Weights of a small mixture-of-experts language model, trained from scratch on English Wikipedia: 225M parameters.
Below are experts of layer 3 (counted from 0) of a mixture-of-experts language model. Rows are named router (the router's row for the expert), gate (a neuron's input weights, with its number), up (a neuron's input weights, with its number) and show model dimensions 512-639. Each number is 50 + 12 x the weight over its row's rms, rounded and kept within 0 to 99.
Before each expert's rows: a language model's description of what the expert responds to. This comes from a sample of Wikipedia text that the model never trained on.

# expert 10
It responds to: Opening pieces of longer words, prefixes and first consonant clusters, such as trans, dis, non, pl, Br, conce.
router:52 58 46 54 45 54 30 47 49 43 54 43 59 52 64 35 67 63 46 52 53 36 44 57 43 49 61 44 42 44 42 55 59 59 30 56 55 63 61 37 39 64 57 46 59 39 48 44 47 43 70 58 37 47 43 75 54 58 34 53 42 44 55 45 71 63 64 69 43 61 40 35 46 42 46 61 49 57 58 27 41 46 25 51 49 46 44 50 89 55 23 56 50 37 42 65 40 41 46 34 52 50 21 53 22 37 52 47 60 24 36 50 56 52 51 38 51 54 49 56 57 38 42 58 47 41 50 36
gate0:44 47 41 38 57 58 63 59 42 37 36 53 62 56 57 49 41 55 78 45 59 63 23 47 40 54 33 51 59 44 69 48 63 53 66 62 69 73 42 35 25 54 46 61 53 53 19 48 41 44 54 47 57 77 49 73 46 51 39 48 61 58 72 49 50 53 68 59 37 48 37 45 50 39 63 39 46 59 46 22 44 33 58 51 47 45 58 50 46 59 37 48 32 48 52 31 38 50 62 58 49 57 43 39 42 61 54 54 27 47 52 53 39 58 70 60 23 55 20 45 60 47 55 46 49 68 71 64
up0:45 57 56 43 39 61 59 42 40 57 50 33 49 62 64 43 51 55 52 55 48 69 35 54 47 41 45 57 39 48 44 64 74 58 64 72 41 53 51 37 32 46 56 54 42 40 56 54 36 52 22 55 55 49 64 48 38 45 58 54 35 38 56 38 46 40 53 41 53 50 62 64 44 55 45 44 56 48 48 67 38 28 57 50 80 40 58 52 54 47 47 45 50 30 60 49 45 48 37 49 73 57 28 42 33 55 46 30 54 59 50 36 58 44 58 46 32 80 33 49 43 57 43 48 62 43 67 51
gate1:47 70 30 68 67 43 57 41 57 63 50 52 47 40 56 29 53 56 46 56 59 65 44 28 39 47 60 52 37 38 54 62 59 62 58 55 50 43 61 47 57 59 66 42 65 55 60 58 54 45 66 72 42 33 42 47 31 55 67 52 80 36 86 57 62 70 54 46 59 44 31 47 54 18 44 37 62 55 37 44 53 65 59 61 54 57 50 48 50 39 53 39 23 48 61 50 75 41 58 58 64 31 23 64 45 51 60 56 45 81 53 39 47 55 34 63 37 35 63 55 71 40 42 58 52 50 43 27
up1:38 78 40 77 38 40 40 37 46 42 31 42 50 62 50 53 44 60 60 39 45 67 47 38 60 53 45 35 62 59 55 57 42 53 45 71 62 34 67 54 71 45 62 84 27 55 48 49 66 51 42 48 54 65 57 42 49 50 37 36 36 56 39 36 58 48 35 49 73 64 39 56 45 62 64 36 67 54 54 56 73 37 58 79 20 46 40 37 60 53 41 37 74 43 47 48 60 59 51 50 53 50 37 52 52 67 48 42 47 51 45 66 38 60 50 67 47 52 48 53 51 44 38 46 45 72 48 51
gate2:48 52 40 49 51 37 49 27 57 57 46 57 46 63 84 45 53 56 48 74 38 66 60 46 29 36 65 54 60 55 50 49 48 39 53 47 22 65 45 56 43 43 54 31 51 45 43 71 58 53 64 55 42 52 59 48 49 23 52 58 42 75 59 51 52 46 51 49 44 44 47 42 48 55 32 39 26 35 73 44 50 51 41 83 45 47 54 46 55 49 63 44 47 68 39 44 62 43 44 47 44 61 44 67 65 48 76 53 70 64 24 33 45 64 47 56 29 55 33 68 59 51 39 54 55 48 39 26
up2:51 56 34 39 56 29 57 57 53 52 63 53 54 37 89 54 84 52 48 63 37 82 53 39 38 40 13 50 46 69 50 51 63 52 45 53 34 51 31 63 48 54 47 36 46 43 63 50 43 57 37 38 54 66 46 47 74 48 42 60 50 66 56 45 43 67 56 66 61 53 43 42 46 61 44 34 38 67 42 53 35 54 57 63 54 24 51 48 61 61 75 33 66 47 52 50 67 74 24 31 50 41 41 70 66 59 65 31 63 56 44 36 35 67 46 34 46 68 54 54 48 42 45 53 51 64 51 27
gate3:69 50 50 49 42 73 58 47 46 32 48 67 35 39 41 43 41 43 60 31 56 56 38 45 69 30 49 65 55 37 49 35 38 47 36 28 56 65 48 50 48 50 29 44 58 62 49 70 39 60 62 23 47 73 56 40 49 32 46 53 54 66 65 66 59 34 49 43 25 57 63 47 45 41 57 58 62 47 47 58 81 49 52 52 59 36 54 54 54 50 68 37 53 42 39 55 42 53 17 52 59 44 69 58 66 41 55 48 62 29 36 40 38 42 54 38 54 46 50 46 43 47 37 53 47 52 34 46
up3:48 55 69 47 47 71 36 43 62 47 55 50 72 63 74 67 44 34 49 45 42 44 49 71 52 66 45 58 67 55 60 59 37 42 76 62 23 64 43 49 34 38 37 60 45 69 49 65 44 64 60 51 47 55 53 36 49 78 55 72 36 61 50 56 38 66 45 50 50 55 46 30 48 46 64 70 44 42 63 43 55 67 47 41 39 58 33 43 38 39 47 58 84 62 41 45 53 45 43 78 52 57 57 43 42 43 32 47 58 43 59 39 30 52 55 65 57 41 36 52 64 34 63 51 68 41 54 41
gate4:63 37 32 62 25 57 43 53 36 51 53 43 45 71 45 23 45 52 29 47 59 47 61 62 46 42 59 34 37 66 49 66 61 40 46 29 35 56 45 33 35 16 50 52 49 67 61 49 52 76 64 61 40 58 32 32 48 61 50 50 35 48 39 51 32 32 43 34 50 33 53 38 38 42 54 51 62 43 42 50 60 44 15 62 45 51 30 51 55 48 68 39 36 48 61 65 66 53 39 58 58 43 67 48 48 71 66 51 37 51 64 62 30 57 56 32 58 35 32 35 70 56 41 56 57 40 46 57
up4:60 59 51 30 37 51 52 60 53 45 50 41 73 54 58 71 50 58 29 64 35 47 54 51 64 40 46 57 36 61 50 44 37 54 51 36 40 58 45 44 48 48 34 41 43 57 35 67 58 20 38 54 56 42 42 39 43 51 56 32 67 41 68 36 61 45 69 51 59 44 53 46 43 48 47 37 49 73 57 50 76 79 47 46 62 42 39 66 36 45 52 60 52 29 30 63 63 57 44 55 45 59 46 39 57 56 69 54 50 34 24 59 59 41 71 72 54 75 55 57 54 33 45 49 35 61 59 56
gate5:38 69 43 58 54 62 53 51 62 51 43 43 53 57 50 40 53 48 47 54 31 59 69 55 61 35 40 62 40 57 25 42 51 38 69 69 51 44 51 42 48 41 48 38 49 45 60 44 34 57 48 49 41 44 71 40 57 61 47 53 89 36 22 56 46 51 54 35 37 66 64 62 64 39 31 19 66 31 40 50 72 76 70 45 56 45 54 49 40 49 48 51 37 49 63 57 32 45 54 66 68 26 52 42 29 50 54 51 50 34 61 34 41 33 41 68 34 48 55 54 51 52 57 30 56 51 38 65
up5:44 33 47 49 35 54 46 68 35 56 54 74 33 51 54 26 32 52 36 53 57 55 62 67 66 39 50 30 38 29 58 55 55 32 40 37 32 34 38 42 43 40 47 46 57 47 45 19 44 68 61 42 43 63 70 63 52 46 42 56 47 66 47 71 51 72 48 27 61 39 26 54 32 42 65 61 32 44 59 66 49 56 48 42 48 53 39 71 74 40 30 44 46 29 37 60 46 47 49 30 63 58 69 53 39 39 56 36 42 61 39 50 51 54 51 40 53 45 61 70 30 58 37 60 62 35 62 48
gate6:24 62 26 28 43 64 66 37 45 57 33 33 74 46 64 79 58 45 44 51 43 69 59 61 41 44 45 41 36 32 74 44 41 51 63 44 35 62 70 56 54 38 52 67 59 58 53 33 43 56 71 59 48 33 72 54 61 42 64 27 44 55 46 70 57 51 45 28 38 45 42 51 52 42 50 59 52 60 47 33 25 46 47 32 78 39 71 65 66 33 74 50 51 53 71 43 53 55 55 63 36 34 59 49 43 47 46 65 51 46 36 25 43 38 60 50 38 47 54 41 29 73 62 64 58 63 50 47
up6:40 53 68 52 43 54 31 43 68 56 56 57 56 49 61 32 48 78 62 41 45 44 62 50 55 46 44 43 81 64 44 41 58 70 45 62 42 52 33 44 44 64 57 43 41 79 58 76 49 40 49 69 34 55 51 63 40 60 49 41 60 49 49 51 50 50 44 76 71 30 41 58 48 55 52 54 50 44 54 65 63 51 61 52 50 48 52 24 35 39 31 43 50 26 57 58 50 30 59 36 47 47 38 58 53 61 47 45 55 34 52 39 48 62 54 54 34 30 40 47 46 51 45 49 33 57 54 50
gate7:64 37 67 50 61 61 55 53 40 29 64 35 37 30 34 33 56 49 39 52 57 45 45 42 51 38 35 63 58 56 37 35 36 54 42 44 59 57 45 47 48 47 55 55 51 43 37 61 50 48 50 31 69 37 52 65 33 52 41 52 64 67 41 44 49 45 41 58 53 44 66 48 57 35 55 41 31 32 41 72 74 55 56 60 57 64 61 73 60 24 44 30 33 53 54 62 36 38 43 42 50 34 51 24 62 67 39 62 55 68 53 67 61 54 49 51 49 50 52 42 47 43 80 63 57 55 56 63
up7:38 45 62 61 31 48 24 22 58 53 41 61 31 50 48 64 59 51 55 34 45 11 39 39 46 49 58 73 50 41 65 29 54 81 40 53 57 52 51 42 48 66 52 54 49 40 47 73 52 46 30 46 35 34 37 55 63 53 83 57 70 53 45 74 38 48 56 53 40 58 56 42 47 44 34 53 62 46 75 42 70 48 61 41 51 33 64 53 56 57 45 60 52 70 40 47 33 63 42 36 31 53 43 49 46 54 48 42 50 38 59 45 49 81 44 58 44 43 39 54 39 45 59 57 48 46 56 67
gate8:39 45 62 60 52 32 55 38 73 52 36 64 51 69 45 59 45 55 54 54 34 70 24 45 54 41 44 84 52 57 61 49 51 50 74 52 52 52 55 53 64 53 47 69 59 52 44 36 29 49 67 61 51 71 45 33 49 72 74 48 56 54 70 55 34 52 61 34 48 37 28 64 49 63 29 34 48 51 50 50 52 66 54 38 57 55 39 76 15 38 43 43 35 63 76 51 50 28 66 53 79 58 21 50 72 50 62 61 32 63 53 51 38 37 41 62 55 46 42 54 52 44 42 56 57 63 47 66
up8:64 29 50 25 58 50 68 70 45 53 44 47 41 77 45 74 60 50 52 41 55 57 32 35 42 65 63 61 67 44 64 52 58 42 70 14 62 48 50 80 57 49 37 52 49 63 61 18 35 77 81 68 46 48 64 54 58 36 61 57 30 54 73 41 68 49 37 50 56 26 26 38 37 64 68 47 65 71 44 41 58 62 49 49 37 54 48 55 40 65 55 35 70 59 58 50 78 52 68 48 50 18 62 48 58 43 48 46 51 45 45 60 51 54 36 60 52 42 49 50 56 43 55 51 58 48 33 39
gate9:65 64 29 47 34 49 49 41 61 55 69 58 34 66 49 69 51 55 63 55 38 42 43 59 52 42 68 62 49 40 53 64 43 29 57 91 45 46 59 35 54 54 66 66 38 44 45 60 58 28 68 60 27 56 56 38 61 55 62 52 58 54 55 52 40 69 53 29 57 31 46 25 57 62 35 39 52 43 46 51 54 57 64 45 42 55 69 64 65 39 74 37 34 41 50 49 30 41 62 48 45 53 64 52 36 76 61 51 40 52 44 48 33 38 44 44 31 54 49 59 68 39 42 53 53 39 53 59
up9:34 64 38 52 69 51 67 42 55 60 38 28 39 40 37 32 48 46 62 48 49 62 34 54 43 51 44 69 42 55 46 55 58 60 64 27 71 47 62 42 52 54 59 49 57 29 85 47 59 46 51 32 43 45 48 67 53 27 67 62 65 49 45 49 38 43 80 59 58 49 45 53 57 35 67 48 32 47 56 59 46 63 56 41 29 58 43 58 50 45 68 54 48 41 47 57 46 67 45 67 33 73 44 49 54 50 63 50 55 50 44 60 49 61 34 38 53 29 53 41 72 64 44 54 70 60 56 43
gate10:66 36 52 49 48 57 50 63 55 57 55 44 59 60 52 55 63 34 32 68 57 47 27 72 61 50 52 63 65 35 43 51 43 45 43 31 28 53 59 52 49 37 51 39 43 43 41 63 61 43 67 49 46 66 45 59 59 37 37 51 43 55 57 49 45 45 57 39 38 44 33 55 47 56 40 38 51 61 59 48 33 59 37 14 56 35 30 50 41 37 39 22 60 51 52 38 51 68 49 51 59 53 48 56 47 58 37 52 53 44 53 55 60 61 48 43 66 68 84 68 36 45 61 51 50 48 42 60
up10:33 53 59 42 54 46 41 42 34 67 40 68 33 46 26 38 33 32 65 41 58 44 63 46 57 59 37 48 53 25 38 47 55 50 52 52 65 64 46 45 44 50 50 57 61 53 54 64 60 61 37 37 45 60 29 51 51 41 55 37 59 59 54 65 48 48 38 53 51 44 57 59 40 57 36 55 48 48 50 44 59 49 52 42 43 46 53 71 38 78 44 58 57 41 40 49 62 75 54 45 55 49 57 30 55 38 53 46 52 40 41 56 41 45 48 59 42 71 34 44 27 63 75 49 60 66 51 59
gate11:61 52 59 63 28 26 61 74 51 68 46 37 24 51 50 34 40 39 63 30 44 68 63 40 32 70 53 46 43 77 67 55 56 50 43 42 66 46 40 49 38 48 40 17 38 74 38 41 53 38 64 54 29 63 54 54 45 41 54 62 54 52 59 38 55 54 49 42 43 44 46 38 54 67 44 49 61 53 24 50 55 28 56 49 55 58 52 64 56 57 52 61 52 84 55 49 58 38 63 57 65 56 51 42 47 48 55 56 61 37 30 37 36 44 62 26 65 52 46 33 54 46 44 72 49 40 46 23
up11:49 59 54 61 39 68 55 38 46 67 40 35 39 28 44 54 74 51 34 43 37 72 50 20 77 64 57 52 26 59 34 19 32 57 28 51 62 56 54 44 49 58 54 32 39 43 48 38 78 59 50 50 39 43 54 50 46 33 53 63 43 47 46 62 22 54 40 60 54 58 43 48 55 67 42 25 52 61 56 41 43 39 55 64 62 52 49 56 35 30 48 73 54 40 55 57 31 54 52 32 62 59 57 77 34 61 59 57 69 61 18 47 62 60 54 43 52 39 49 46 74 44 32 48 60 59 56 36
gate12:50 55 50 49 53 63 68 34 49 63 51 56 40 29 52 42 47 34 44 52 28 66 69 21 67 56 56 39 45 63 42 52 57 44 27 47 31 50 48 55 56 66 56 37 69 27 37 40 61 43 41 52 52 64 70 57 74 61 49 61 41 42 54 56 39 59 59 23 52 33 43 30 47 36 51 36 58 37 25 50 53 54 40 26 45 40 60 40 30 46 52 58 49 39 49 27 48 54 68 45 60 52 42 57 42 68 41 43 37 40 63 55 32 75 37 49 61 60 64 66 64 42 43 72 53 51 36 64
up12:33 49 54 26 32 55 35 40 39 64 52 37 41 51 71 53 41 36 51 41 68 46 39 47 48 35 59 66 38 52 79 63 42 61 45 47 50 41 36 57 49 47 44 47 69 46 45 35 62 56 53 47 57 61 45 51 46 45 57 38 59 52 39 28 62 32 36 62 47 62 69 49 45 60 43 34 45 60 42 31 64 41 36 50 55 51 49 45 22 38 39 36 53 47 41 67 69 48 67 39 51 54 54 55 54 51 44 45 62 52 66 22 52 39 48 54 47 47 47 39 42 65 59 54 51 42 54 63